Experts of a small language model.
Experts: 256 experts in each of 9 layers, 128 squared ReLU neurons an expert, a softmax router.
Training: a variant of Adam for the experts, 1976M tokens, 15076 steps.
Below are experts of layer 5 (counted from 0) of a mixture-of-experts language model. Rows are named router (the router's row for the expert), up (a neuron's input weights, with its number) and show model dimensions 192-255. Each number is 128 + 32 x the weight over its row's rms, rounded and kept within 0 to 255.
Before each expert's rows: a language model's description of what the expert responds to. This comes from a sample of Wikipedia text that the model never trained on.

# expert 36
Capital P and short words. Single letters like P or B starting a word after a hyphen, quote or heading, plus No, Yes, All, as in Asia-Pacific.
router [186  91 117  87 129 141 101 122 160 144 155 106 143  92 100  80  71 107 147 115  97 114 103 141 100  99  87 163 114 140 102 162 149 108 158 168 167 115 158  91 190 164 160 113 139 107 142 108 154 153 167 134 106  96 184 149  68 150 164  89  92 145 146 146]
up33 [ 75 159 132  98 127 120 162 137 107 136  88 128 129 122 120  77 103 113 160  79 168 152 121 115  88 168  89 163 169 114 117 118 183 102 131 113 117 108 183  90 134 116 113 157  83 116 146 142  76 188 111 139 107 105 135 142 145  94  74 141 210 172 185 136]
up34 [185 141 142 128 111 134  96 130 125 192 157 137 140  66 157 113 126 131 129  82 127  84  92 168 115 151 124 145 123 149 141 109 142 123 133 141 116 152  71 105 155 187 142 121 103  98 164 169  45  93 179 133  70 118 170 158 120 141 132  72  40  99 148  94]
up35 [ 94 153 121 127 104 129 128 126 139 128 115 160 172 123 125 114 141 138 125 149 164 120 146 173 150 103 124 107 121 128 172 124  73 113  51 123 168  92 168 168 183 151 149 150 160 145 166 140  65 148 150 119 132 140 137 133  87 151 135 153 115 158 162 119]
up36 [136  94  58 119 141 173 139 150 167 156 130 102 131 180  92 109 138 143 187 173 122 141 120  84 136 149 123  98 148 103 121 164 142 101 136 176 168 116 143  97 162 143 179 100 121 146 115  73 122 190 138 148 113 128 179 186 126 147 149 126 134 157 123 166]
up37 [115 134  97 119  98 117 179 111 159 117 118  99 105 105  37  63 104 113 109 212 105 162 139 133 103 105 104 152 136 165 132 148 141  88  86 118 132 132 118 147  77 138 187 133 141 118 121 171 140 178 115 106 163 131  94 164 120 119 155 182 146 123 144 135]
up38 [153 150 117 105 141  90 113 124 115 123 101  74 190 152  95 181 154 156 164 144 133  58 149 154 138 137  69 134 173 124  52 110 124 155  86  64 132  44 142 155 147  96 179 144 178 147 113 116  91 109 133 120 115 145 100 153  81 124 124 174 163 151 156 116]
up39 [157 129  65  93  97 141 120 128  92 109 122 147 132 220  78 130  77 106  91 145  96  96 173 122  98 119 146 119  89 121 148 104 136 145  40 157 117 134 177 154  98 188 135 163  85 134 134 152 112 135 142 110 165 107 158 180 129 100  99  59 140 171 108 116]
up40 [134 151 137 119 102 141  31 103 134 169 125  25 127 130 147 118 148  88  96  84 113 113 105 121  99 180 189 124 143 135  66 140 111 125 172 112 131 125 173 157 164 165 132 129 122  89 140 118 104 103 130 119  82 130 168 125 118 151 123 158  64  98 116 108]
up41 [103  90 109 142 162 132 117 166 115 131 134 154 124 144 142 113 166 163 115 127 119  66 117 136 124 125 124 108 170 118 127 133  92 115 131 141 106  82  85 147 141 154 115 135 150  93 183  77 138  87 195 103  57 110  79 122  74 143 115 157 143  98 124 164]
up42 [144 144  26  75 142  96  51 106 178 151  97 120 130 130  86 117  67 144 137 180  91 133 106 151 135 140 125 193 166 135 152 145 189 155 171 113 163 128  58 135 127 177 163 109 166 104 159  89 107 130 189 147 105 151 160 157 139 127 115 122  85 137 100  89]
up43 [163 113  54 133 213 126 156 113 148  86 127 131 144 157 147 105 129  84 168 200 151 139 117  94  91 114 141  78  47 182 133 140 134 167 128 123 128 128 167  93 155 117 149 108  99 143 113 133 116 207 138 136 137  99 125 184 159  72 131 142 220 164 220 111]
up44 [ 90  98  92 119 132 125 121 132 146 110  63 106 136 137  67 144 142 125 125 162 128 139 132 132 110 107  90 111 113 147  92 129 155  97 167 168 135 150 122 122 169 111 223  99 108  98 110 157 155 154 131 113 132 135 124 147 120 160 157 130 114 127 120 116]

# expert 56
Initials and citation punctuation. Periods after author initials in references and names (W. J., William A.), other citation commas, and particles von, de, ibn.
router [164 102  77 128 140 145 105 150 155 111 144 148 155  52  86  93 137  69 143 147  87  93 126 171  97 134 115 131 110 108 109 165 176 101 156 182 177  70 115 107 146 151 180 117 157  98 174 103 157 184 149 194 149 118 166 176 124 158 176 107 112 143 151 132]
up0 [ 95 134 170  47 121 101  84 115 219 132 139 118 134 128 124 142 161  98 129 102 168 107 153 129 128 100 102  76 193 161  78 103 138 175  65 122 141  58  77 157 115 145 154 145 109 169  90 155  77 138 117  85 161 138 111  61 120 131 103 123 147 130  96 155]
up1 [145 144 124 111 172  80  96 184 148 131 108 137 162  85 131 120 154 153 142 155 168  50 173 177 156  93 125 127 127  98 149 103 153 154  98 121 149  87 150 115 135 147 116  95 142 151 124 122  77  49 137  94  75  85 143 107 166 161 150 139 162 171 113 155]
up2 [ 94  82 106 101 113 128 180 122  98 138 126 137 178 115 156 119 133 111 119 144  45  99 174 139 145 141  68 133 174 130 110 161 165 104 171 191 128 151 111 100 126 140 162 162 141  85 173 129 114 130 130 112 149 171 148  92 131 159 101 124 112 153 201 154]
up3 [167 148 151 170 114 183 153 134 192 161 154 137 109 137 105  86 140 128 141  88 113 139   8  97 127  90 125 105 154  51 134 139 194  92 142 113 133 165 110  98 134 151  75  92 185 175 157 120 118 100 121 151 140 131  94 114 200 121 161 159  59 113 139 127]
up4 [165 139  90 157 132  99 133 136 154 152 141 115 165 167 105  92  92  42  82 166  91 185  72  94  74 171 110 147 138 119 117 170 170 103 136 133 150 133  58 165 161 144 150  97 159 121 188 101 118  97 103 142 147 124 106 126 183 144 101 185  58 143 157 101]
up5 [128 177 133 157 112 160 120 124 131 100 196 127  93  88 149 118 116 123 118 122  96  95 187 105 146  97 141 114 142 146 126 112 157 125  19  94 138  36  91 155 147 216 168  96  90 122 139 126 107 155 147 102 130 110 115 106  93 136 135 172 104 160 118 162]
up6 [102 142 162 182 157 156 138 105 114 108 137 106 139 123 118  95 141 134 168  90 180 109  71  86 155  98 134  92 106 148  81 152 155 114 111 151 146 167 105 155  87 155 167 107  78  88  56 168  96 136 133 139 118 100 117 148  73 165 108 103 108 170 168 118]
up7 [110  76 141 155 149 116  95 135 171 130 131 111 199 100  46 164 165  61 112 151 121 143 135 115  96 181 113 127 178 128 128 153 143  91 165 161 180 119  87 145 168 124 226 154 128  55 145 178  96 115 115 137 109 114  91 209 127 142 140 148 165 152 142 130]
up8 [130 109 123  95 131 124 114 142 115 137  90 138 172  92  90 109 143 170 116 132 120 148 146 105 152 173 145 134 110 135 153 149 106 114 143 177 144 120 185 141 224 131 173 113 169 151 152 133 112 127 212 157 136  96 128 158 125 116 104 119 138 151 130 129]
up9 [ 90 110 130 176 102 128 117 149 126 104 133 117 139 145 105 123 111 111 119 157  77 150  98 126 115 213 104 159 111 179 111  98 116 161 123 177 183  65  89  94  97 143 141 143 174 169 129 109 135 147 113 180 175 171 132 136 181 190 140 118 122  64 144  96]
up10 [222 133  56 115 161 138 117 150  91 155 177 130 147 117 136  73 129 104 143 159 152 114  91 141  91 142 126 150  65 116 172 208 179 133 105 113 160 169 127 105 126 174 107 145 197 151 139 129 118  93  91 107 136 128 110 100 123 128 114 114 113 175  71 123]
up11 [147  62  94 117 119 131  65 145  96 115 198 137 140  74 128  81 137  68 179  96 125 139 137 151 123 123 159 117 163 176 105 147 109 106 143 121 153 149 142 120  93 145 100 124  99 158  84 129  89 129 149 127 135 119 137  94 126 145  70 164 177 121 126 141]

# expert 45
Numbers and Korean syllables. Digits in dates, scores and tables (0–0, 2018), final syllables of romanized Korean given names (-soo, -woo), and prefixes pre-, re-, con-.
router [172  78 141  94 162 144 145 188 138 179 157  93 146  87 117 102  95 106 165  99  66  96 160 137 116  99 104 168 128 111  99 192 175  91 148 175 182 113 158  73 162 180 170 126 161  92 120 112 145 118 160 138 135 120 146 144 117 145 119  80  97 159 112 152]
up0 [145 171 125 149 103  98  97 137 206 155  96 136 121 124 155  97 110 112 188 154 176  95 103 160 119 127 141 205 162 172  63 129 188 164 151 128 104 167 135 157 122 106 165 139 132 100  74 100  74 109 162 157  81 126 165 100 124 125 151 109  68  98  92 159]
up1 [191 145 122 176 119  96 117 148 108 141 136 101 123  68 128 168 140  46 169 141 118  63  99 147 172  95 158 183 131 125  78 100 188  80 117  93 127 153 116 145 193 183  81 111 136  77  86  52 160 151  77 141 140 155 137 129 124  94 106 139 115 110  83 208]
up2 [116 134 137 109 148 137 103 113 214 148  78 155 138 154 124  86 118 148 167 100  60 141 125  98 123 126 120  50 123  85  83 157 185 157 138 141 123 118 137 137  83 150 103 122 112  68 114 150 112 114 155  96 151  62 117 123  99 126 131  56 142 109 133 109]
up3 [106 129 127 122 110 190 121 136 154 202 105 142 108 126 146 114 131 105 128 131 112 139 178 136 103 111 185 154 136 119 102 136 247  86 132  94  98 126  72 172 117 121 137 135 133 164 156 190 102 123 105  82  73 154 135 134  84  70  76 175 150  99  94 169]
up4 [110  98 133 161  93 144  91 144 114 123 142 115 125  96 171  95 132 147 110 111  63  97  94 167 110 146 152 110 155 112 173 183 179  90 220 140 152 152 115 168 187 174 143 144 169  64 172 110 151 131 148 125  79 145 108 128  58 133 164 105 101 154 105 158]
up5 [141 139  91 121 187 123  67 141 164 133 158  92 101  64 130  83 151 149 157 113 119 101 118 137 125 121 120 173  83 127  81 144 229  98  77 122 134 174 122 137 178 163 156 117 219 138 110  70 111 147 197 144 119 161 143 157 187  69 175 120 103 187 148 141]
up6 [111 112  92 127 133 108  85 127 147 123 136  91 164 115  91 119 156 154 118 143  77 102  78 177 146 119 187 132 199 130 109 101 187 153  74  99 124 136 146  72  58 171 102 128 155 152  90  83 132 132  79 192 150  83 114 103 131 146 138 142 110 114 102 156]
up7 [112  87 118 140  96 147 122 169 208 152  98 174 175 105 114 152 111 145 141 158  90 163  72 127 166 213 159 123  87 166 133 152  91 149 103 160 121 152 122 141 103 182 136 145  90 139 135 165 118 177 163 131 194 148 134 126 146 100 130  87  39 131 138 158]
up8 [152 105 191  72 132  85 120 159 193 135 184 110 112 103 138 107 126 157 123 138 140 130 203 137 110 166 199  92 122 116  87  80 150  24 110 173 145 169 170 144 188 116 116 107  88 120  54  89 202 112 179 119 140 109 132 125 128 155  89  61 186 116 141  84]
up9 [142  99 143 152 156 105 168 156 127 140 168 161 134 170 141 139 164 150 124 128 133 132 110 144 127 107 130 148  97 172 131 153 133 115 154 116 115 126 107  82 175  94 152 140 118 161  92 139 149 119 143 117  99 106 161 124 154 206  85 178 113 153 131 126]
up10 [149 126 137 131 131 133 140 173 137 134 118 110 114 150 130  90 148 140 131 167 164  83 142 126  98 187 117 100 150 163 132 149 116 130  94  79 123 160 154 187 111 158 134 148 115 123 124 142  95 152 162 142 194 130 121 111 135 116  95 147  66 166 152 216]
up11 [135 130 139  58 191 143 144 180 119 106 238 117 120 161 119 109 106 132 131 116  86  86 164 119 133 125 184 154 133 101 153  59 205 160 125 146 112  74 121 181 119 178 128 132 139  77 152 122 220 134 147 139 165 127 146 158  82 115 132 125  74 123 216  95]

# expert 55
Non-Latin character bytes. Continuation bytes of CJK, Arabic and Kannada characters, mostly in tables giving native-script names such as Japanese place names.
router [150  88 114 101 163 186 118 153 128 172 162  70 133 117  77  85  64 122 167 117  76 120 188 168 107 106 106 156 124 148  86 183 151  99 129 167 210  76 146  99 110 156 172  71 134  97 176  93 140 122 161 163 136  91 146 163 100 120 131 105 127 152 121 144]
up0 [126 143 152  50 120 216 140 131 146 162 115  72 168 154 144 155 144 166 130 128 173 135 110 141 164  93 168 145 127  93  69 185 132  88 165 171 123  79 161 172 122 169 123  92 109  55 129  94 118 102 127 131 163 110 135 111  34 123 136 156 125 188 140 144]
up1 [109 143 112  82 119 179 102 169 177 208 122 169 121  78 112 111 103 159 121 132 140 178 157 114 148 115 142 127 155 150 117 208 160 141 118 125 129 135 103 130 134 126 150  96 102 146 139  91 137 120 183  97  98  87 112 140 186 115 127  49 162 108  97 151]
up2 [118 154 127  80 144 192  90 125 186 119  81 110  63 137 100 115  95 139 116 170 167 156  89  98 133 142  79 121 154 125 104 150 134  96  88 127  92 108 170 149 144 143 119 150  93 139 114 138 104  66 138 181 176 122 130 184 118 160 114  96 146 104 131  69]
up3 [100 112 117 110 182 137  88 175 182 157 111 146 119 127 117 141 100 103 113 114  75 121 146 116 132 164 207 139 112  91 131 112 153 131 132 170 115 134 136 130 123 160 118  50 100 145  85  82  80 143 156 100  89  98 103 128 155  85  78 169 154  97 108 145]
up4 [154 160 146 115 197 159  99 117 118 154 156  90 131  99 142 161 116 132  83 159  58 157 155 140  67 173 127 143  83 139 115 189  97 136 180 154 140  94 173 122 119 120  75 115 136 147 112 194 110 140 129 154  68  55 132 119  97  91 122 167 152 197 133  92]
up5 [ 97 146 133 147 106 105 112 103 131 166 142 107 147 145  82 145 128 149 110  99 161 153 177 127 130 211 142 122 124 125  86 101 140 124 119 136  85 137 177  91 129 135 145 147 186 165 159 152 102 122 138 254  86 124 140  97 147 175 134 152 149  81 134 144]
up6 [165  98 144  83 103 135 104 101  69 137 127 125 144 197 160 164 110 133 126 104  75  59 159 192  65 125 117 114 105 152 139 142 147 116 130 157 119  56  94 139 136 146  88 166 185 145 133 127 145 149 121 112 126  43 109 185 145  77 127 113  77  49 144 134]
up7 [ 79 102 121 113 120 141 102 156 135 133 104 108 139 145  88 150 146  78 116 182 152 102 152 103 117 175 105 135 120 150 112 132 190 114 110 189 233  96 161 167 127 108  66  75 114 171 118 161  63  90 198 137 146 124 106 170 104 118 132 117  92 119 169  87]
up8 [122 151 172 194 137 155 153 132 129 148  96 185 129  77 114 122 117 169 166 135 102 137 115  94 119 134  89 149 105 180 126 126 141 140 160 185 150 125  80  94 123 134 115 112 100 135 149 141 104 112 173 152 157 137 146 132 103 127 130 160 122 126  91 136]
up9 [143  79  93 185  99 126 115 194  73 112 155 147 125 102 102 170 106 141 157 154  63 107 135 136 110 132 102 103  88 128 148 139 163 120  90 104 134 148 152 125 127  83 159  87 127 151  94  95 112 147 125 158 139 162  98 135 105 188 146 144 186 120 107 147]
up10 [184 133 161 114 120 193 145 126 144 114 122 109 148 116 129 159  77 130 153 171 110 205 124 180 130  77 132 171  88 180 118 147  83 130  90 158 150 110 166 150 135 168 172  91 111  70 207 149 117 108 164 145 144 171 134 150 113 130 102  92 157  97 101 159]
up11 [ 82 182  88 119 106 106  89 203 159 132 106  69 145 115 143 178 137 123 160 105 171 107 148 126 107 123 160 115 154 130  76 118 102 133 115 168 132  57 190 179 124 126  89 139 162  75  96 124 139 107 136 159 141  72 107 152 121 141 115  93  78 121  46 137]

# expert 30
Codes and model numbers. Digits and letters inside product, model or station codes, plus nouns like code, process, order, such as GSX-R1000, IATA code.
router [177  79  84 169 141 125 113 158 160 166 188  85 147  87  82  66 127  64 170 133 115  77 182 165 131 131 105 169 103 103 148 168 146  93 131 154 167  70 143  93 161 191 145 102 127 105 151 117 128 131 158 201 100 113 176 141 123 110 126  82 117 175 134 125]
up0 [204 134  89 202 134 135  90 149 105 131 156 113 139 164 119 105 142 141 116 185 148 160 140 171 149 204 100 172 150 130 155 158 138  93 156 157 137 175 164 133 159 138 160 141 149 139 103 116 168 132 148 187  86 137 115 160  86 144  87 118  97 127 157 120]
up1 [111  65 129 100 153 137 137 175 135 140 107  81 151 105 110 115 116 151 119 161 102 137 135 117  80 107 100 159 167 110 128 140 160  88  99 184 131 120  86 110 119 112 187 114 178  50 153 151 142 175 171 124 119 119 139 159  70 109 133 102 145 156 138 138]
up2 [151 104 155 141 145 132 161 158 145 129  87 127 106  66  45 120 142 134 162 142 160  55 122 161 117 160 140 124 132 128 124 125 191 110 103 138 147  73 105  83 164  68 195 117 125  75 117 111 163 131 140 119  74 129 124 174  92 139 152 129 122 117 194 127]
up3 [107 172 147 169 104 107 116 151 167 108 116 127 136 183 113  97 113  75 116 109 150 173 124 127 119  98 179 126  64 124 133 141  98 149 129 169 123  77  77  84 114 148 155 143 150 128 151 115  62 140 144 152 133  64 135 120 145  48 144  94 205 168  73 153]
up4 [ 68 130  64 119 161 142 154 112  85 168 141  61 160  89 125  84 147  77  65 189 145 119 117 160 130  84 153 116  84 129 154 117  84 183 132 140 162  91  79 177  90  99 129 132 148  94 122 141 116 148 188  99 140  88 190 129 164 168 122 161 137 100 155  91]
up5 [130  80  84 191 100 113 113 144 197 161 149 115 121  90  72  77 182 117 151  93 121  84  89  81 166 131 131 142 183 124 139 127 142 150 100 167 141  83  91  85 134 168 129 112  82 136 167  99  98 170 140 112 121 168 141 144 148 145 156 106 154 161 153 123]
up6 [134  72 132 164 134 132 123 117 143 165 143 130 101  55 142 101 131  82 167  79 167 102 171 202 163 137  97 169  99 121  92 116 153 107  89 129 129 165 148 149 146 112 151  56 146  78 106 168 107 119 139 148  79 102 129 142 153 128  89 123  98 120 132  69]
up7 [ 92 122  95 117 149  99 117 121  93 118 174 107 157 204  59 138 123 186 119  70 156 196 104 194 133 107 138 110  99 179 174 171 108 136 182 148 120 138 140 116 169 187 108 162 131 143 152 120 139  97 152 204 140 148 106 119 133 146 139 142 150  93 139 122]
up8 [131 190 116  72  90 111 147 139  77 141 152 161 116 162 101  73 172 133 136 131 158 140 123 145 127 208 171 173 171  55 188 119 143 118  95 145 118  74 172 121 118 170 139 108 129 141 157 125  72 106 124 146  71 157 139 128  93 135 125 119 135  74 166 127]
up9 [128 110 101  87  91 105 126 167 112 139  83 115 131 107  80  94 112  94 194 155 128 102 103  92 145 153 148  61 154 100 107 126 122  80 126  89 156 108 138 173 130 168 176 116 146 147 139 104  93 159 117 122 136  73  93 180  91 101 121 109 188 174 174 126]
up10 [ 84 141  81 135 156 127 110 129 152 127 151 114 192 102 101  77 102 137 132 146 137  28 161 101  94  92  98 153  93 199 160 147 180 160  92 131 146  98 117 150 160 126 196 137 100 142 165 174 101 158 159 160  43 189 174 158 143 111 169 123 114 159 118 187]
up11 [119 130  92 126 117 131 135 170 129 140 154  90 137 137 123  67 132  99 139 112  34  42  90 148  90 126 100 152 118 118  92 155 135 112 173 157 194 135 155  82 109 190 125 178 148  77 133 100 172 138 167 101 120 145 141 236 128 137 157 108 134 134 154 172]

# expert 60
Clause-linking words. Words opening subordinate clauses, such as where, how, what, which, that, while, because, often after a comma or verb.
router [150 123 140  94 170 142  96 154 134 129 197  79 171 116  74  97  78 124 160 174  80 123 149 191  77 117  85 139 101 119 135 167 143 111 144 131 157  97 150  95 130 162 191 118 167  96 145  98 190 164 169 182 138 127 204 167  86 136 150  77 120 155 115 164]
up0 [189 130 108  90 155 110 107 116 104 114 138  89 140 141 107 110  98 176  91 207  93  61 118 149 182 118 150 123 133 110  79 140 131 146 160 176 127 167 134  53 115 147 136  92 161 101  76 116 184 152  79 121 126 123 144 140 119 129  88 112 107 124  60  98]
up1 [179 117 108 177 161 114  97 154 116 110 177 100 121 106 125 114 108  83 142 119 188 147 173 158 167 125 107 119  53  97 179 200 112 131 168 110 146  82 108 124 196 114 173  97  84 130 148 146 162 166 118  84 126 109 136 126  81 123 112 155 118  99 141 128]
up2 [ 89 168 124 162 103 114 169 154  60 141  60  88 147 168 138 121 124  97 174 154 142 139 131 100 101 107 139  76 180 107 120 111 108 150 201 165 157 126 140 113 107 139 129  71 150 121 127 157  67 115 180 163  92 117  95 123 176 124 104 108 121 104 136 136]
up3 [ 92 157 114 145 139 198  78 130 138 155 159 100 159 116 126 123 107 155 174 140 149 181  96 108 138 140 143 119 133 124 134 122 161 116 135 134 141 163  69 157 112 140 149 107 161 166 133 108  96  89 186 122 151 157  81 112 103 139 138 143 203 122 114 184]
up4 [122 146 131  76 128 140  79  92  62 133 161 179 145 130 141 141  92 146 119 185  71  69 131  87 143 178 118 141 171 168 141 144 180 119 122 169 111 136 133 124 100 113 123 132 191 130  69 144 162 112 158 198 180 105 150 138 104  86 142 143 120 106 160 161]
up5 [164 149 106 182 182 103 111 160 132 145 127 166 116 151 125 113 161 108 156  70 167 164 220 190  90 147 106  88 127  97 151 131 151 172  13  98  93 118  49 149 146 145 150 104 136  55 126 117 118 159 136  90 116 116  88  78  68 135 158 118 219 124 189 129]
up6 [117 171 139  97 125  97 111 141 134 121 188 123 148 115 107 103 175  96 140  85 168 127 142 155 137 131  99 112 121 120  96  88  85 128  98 144 120 120 148 127 130 103 140 104  87 123 100  90 168 173 101 103 157  88 102 152 114 147 100 125 172 139  94 153]
up7 [185 155  88 105 108 128 112 127 116 144 142  38  71 123 131  55 100 140 123 153 146 164 106 164  97 148 145 132  85 169 155 170 145 141 145 143 129 127 169 121 122  79 141 157 127 156 163 112 130 115 145 117 157 153  65 149 133 118 180 132 129 168  69 143]
up8 [104 115 126  97 202 133 101 116 113 132 145 108 151 178 104 131 105  65 183 148 157 125 150 117 128 115 100 102 171 185  93 163 135 145 159 167 124 164  85 154 101 115 170 137 199 124 111  93 172  96 194  88 167 136 109 191 111  97 126  85 131 179 141 141]
up9 [166 120  83 137 143 161  85 124 139 150 179 107 157 111 136 122 100  93 123 146  68  65 118 151 105 167  89 132 150  94 168 155 132  88 163 163 155  73 140 114 110 110 139 108 191 112 151 135 128  86 166 172  87 109 153 119 101 111 140 121 165 158 136 186]
up10 [107 138 111 117 188  98 153 123  84 142 146 139 171 135 155 141  63 118 174 143 131  64  85 151 104 124 133 127 197 158 120 132 144  96 180 105 127 167 137 127  99 130 122 131 145 118 126  24 169  95  54  85 177 103  76 116 132 105 137  65 132 207 103 124]
up11 [132 102  96 150 155 126 170 129 107 119 138 147 172 120  85 127 171  85 145  94 135 112 138 110 149 125 152  93 133 141  90  95  97 140 106 100 139 166 113 144 126 116 165 107  97  82  93 162 132  92 199  52 153 146  91  59 171 136 185  53 122 124 129 117]

# expert 3
Organizational unit nouns. Head nouns naming units or systems after a name or modifier, especially military and transport: Group, Squadron, Division, Line, Company, League, -idae.
router [147  99  97 122 119 159 129 159 144 152 154  78 174  80  55  91 123 103 144 105 130  87 123 186  89 127  94 147  78 104 140 122 176 113 146 193 144  65 124 119 161 158 169  52 113 107 156  71 169 160 146 158  97  75 160 162 125 136 131 115 115 135  99 127]
up0 [188 138 158 147 137 154 171 164 143  98 152 136 167 100 115  86 106 175 102 140 140 161 126 159  73 156 167 142 147  87 130 122 159 112 169 126 146 152 113 151 142 137  82 183 140  69 159  54 113 151 146 135 185  88 110 130 120 171 134 127 112 149 110 111]
up1 [202 121 149 120 103 174  92 100 187 119 200 101 148 136  68 138 155  99 159  94  97 109 103 124 127 141  92 118 108 143  86 167 154  64 148 123 159  89 150  91 104 133 113  85 166  86 124  54 128 126 152 120 144 145 170 159 130 103 152 117  56 184 102 165]
up2 [119 128  69 196 119  57 164 113 140 138 167 131 104 100 122  61  89 159 192  75  99  48 142 135 172 179  82 200 110 149  98 105 146 137 173 198  98 187 180  76 106 163 135 122 140 185 130 134 187 118  93 125  86 134 166  92 156 135 152 122 109 145 120 154]
up3 [ 79  78 130 115 103 141 117 109 144 139  92 157 145 174 130 115 112  69 119 147 139  92  75 105 112 139 145 103 151 104 189  82 154  94 150 135 144 148 128 162  93  95 162  64 149 133 127 117 146 137 156 107 142 137 172 127  97  99 165 154 133 106 112 133]
up4 [121  98  76 121 144 104  93 121 178 142 139 137 136  91 118 174 141 167 164 122 165 102 121 187 125  75 122 181 120 145 131 172 138 152 135  98 113  90 119 131 111 124  94 156  90 149 132 134 162 188 123 182 113 125  82 102 100 156 146 119 107 205 135 217]
up5 [157 110 169  33 111 152  93 134 154 110 125 119 120 144 146 137 153 131 109 144 111 147 123 110 161  85 196 138  91 137 192 113 106  44 145 132 137 109  83 126 153 129 162 117 102 114 105  72 136  77  84  83  91  67 138 134  69  96 129  84 120  80 110 129]
up6 [178 144 144 123  98 177  83 128  97 136 120 127 100 165  97 140 105  93 108 146 112 182 127 138  98 175  98 110 155 147  97 158 127 123  97 197 117 112  97 148 118 104 144 148 144 164 124  89 164 150 123 132 134 149 139 113 174  85 118  89  70 117 157 158]
up7 [ 99 137  93 129 125 145 157 227  43 176 140 155 102 168 144 111  92 103 117 139 126 103  93 116  79 151  78 149 104 113 149 147  95 120 143 121 114 168 146 164  95  80 163 202 102 125 159 115 151 108 163 136 103 104 114  86 109 125  98 140 121 194  65 171]
up8 [190 122  54 190 122 114  85 146 168 183 106 151 115 119  75 107 161 106 169 115  98 147 109 148  59 118 144 179 101 101 167  94 111 146 174  99 128 109  96 177 163 167 141 113 122 128 166 159 131  72 123  98 118 195 118 187 116  83 108 129 125 134  81 184]
up9 [134  98 176  53 144 143 154 143 110  86 160 124 135 126 112  93 106 154 112 109 135 100 179 119 131  95  86 127 177 112  70 151  63 141 186 143 112  71  79  86 144 112 102 108 170 139 122 145 144 152 138 175 134 172 137 172 126 112 126 147 183 149  71 117]
up10 [117 146 118 116 124  92 138 160 111 139 135 144 178  98  69 106  81 148 177 111  90  90 128 164 147 156  85 117 119  45 128  80 167 129 150 154 145  89 170 131 142 168 106 145 141 150 148 138 101 126 117 137 111 104 112 107 104 114 117 115 107 155 120 159]
up11 [107  90 149  79 116 110 110 155 113 118 197 149 131 164  66 112  72 136 148 105 134 134 162 103  96 140  81 128  70 100 123 115 112 118 100 139 107  90 127 156 143  88 108 113 134  86 159  40  54 153 159  86 137  67 110 106 144 100 126 119 107 107  55 143]

# expert 28
Table header and values. Cell contents in statistics tables: column abbreviations like Pld, GA, Votes, Result, and values such as 0, dashes, percentages.
router [155 106 107 155 132 194 102 176 111 170 119  94 150 115 111  86  80 111 176 139 119 138 125 170  94 135 121 161 136 138 150 191 186  81 173 131 178 113 178 104 152 144 171 104 172  82 176  82 167 159 134 167 101  73 184 157 129 117 152 101 118 164 126 188]
up0 [172 156 169 132 165 156  91 136 116 154  96  98 146 133 108  97  72 167 156 137  93 127 138  69 130 198 130 202  74 137 115 143 122 105 141 161 193 171  88 152 162  92 132 117 145 147 138  83 133 127 121  98 100 116 209 166  98 108  64 131 132 148  88 107]
up1 [124 107 107 124 143 160 136 180 106  92 143  93 166 111  94  95 147 143 123 121  76 128 120 197 119  49 152 125 105 101 146 239 119 107 169 183 188  99 161  97 192 145 117  94 143 122 137  95 128 136 133 182 144 127 159 162 130  82 149  94 129 211  86 129]
up2 [183 166 146 119 135 131  91 147  75 192 154 114 150  96 151 163  89 128  90 192 130 157 130 126  94 153 117 167  99 146 132 159 134  68 163 113 150 105  76 126 136 129 133 115 178 150 105 147 132 154 124 163 119 109 166  76 166  61 129  92 125 140 101 150]
up3 [167 149 128 121 161 159 174 137 139 146 121 115 158 152 113 180 161 149 116 157 137  90 143 131  87 113 142 131 164 107 139 163 120 151  72 164 128 133 181  73 147 134  99  69 180  76 136  60  96 130 121 156 130 116 134 104 176 165 106  86 133  82 100 130]
up4 [154 110  82 120 137 138 137 155 126 131 160  96 177  92 103 124  86 105 150 117 114  78 191 147 118  64 107 149 117 144 117 130 172  82 118 138 103 100 163 157 146 140 136  60 113  90  98 111 223 132 151 133 131 179 187 158 138 143 149 143 152 153 152 171]
up5 [130 143 125 144 113 134 157 172 100 129 155 136  96 132 140 163  66  96 121  93 139 139 212 165  61 123 176 115 135 120 160 153 182 115 119 108 139 114 144  97 131 255 100 139 154 118 188 150  71  40 143 150  46  71 155 136 145  67  71 163 142 111  76 175]
up6 [118 163 124 103 121 117 151 174 132 146 160  95  93 104 126 136  78 128 128 119 172 198 118 149 152 101 104 114 124 129 141 160 131 148 136 113 138 142 160 179 124 141  76 116 115 110 145 131 191 196 120 144  94 181 116  97 141 155 124 179  88 117 115 131]
up7 [ 94 117 138 112 103 138 124  91 100 215 103 133 144 141 105 175  53 119  97 114 109 125  88 145 117  86 154 175 123 100 177 153 110 106 106 116 102 143 132 133  94 152 183 106 112  93 187 107  95 150 104 151 130  62 149 115  84  93  93 142 177 164 168 156]
up8 [141 115 134 114 119 141  79 114 137 122 132 112 176 123 108 112 106 122 169 196  69 129 120 161  97 126 118 104 125  69 125 154 152 121 115 183 160  96 125 110 169 169 146 144  98  87 158 127 119 145 160 186 169 122 156 152 106 134 176  97 160 176 123 105]
up9 [156 124 168 134 108 219 102 128 122 112  87 164 151 164  90 138  76  97 144  98  94 145  93 150 103 158 156 167  88 146 129  80 169 154  99 120 129 128 140 132 154 127 158 137  95 149 227 122 148 116 128 128 121 107 126 143 115 171 153 179 124 116 100 144]
up10 [160 186 160 128 114 118 162 119 148 126  96 127 130 160 151  51  93  82 128  97 158 136 136 113 160 127 130 170  68  65 150 159 113 136 133 115 137 163  96  97 130 101 125 145 149  75 145 124  67 125 101 123  70 106 200  80 110 123 105 134 138 133 112 122]
up11 [133 129 158 146 155 166 158 139  95 150  99  93 132 157 118 101 104 161 124 185 123 175  60 134 148 101  89  58 129  96 126 140 132 125 146 111 157 127 206  36 178 154 131  73 144 125 152 101 137 142  95 128  90 138 180 115 134  77 104 167 119 143  99 120]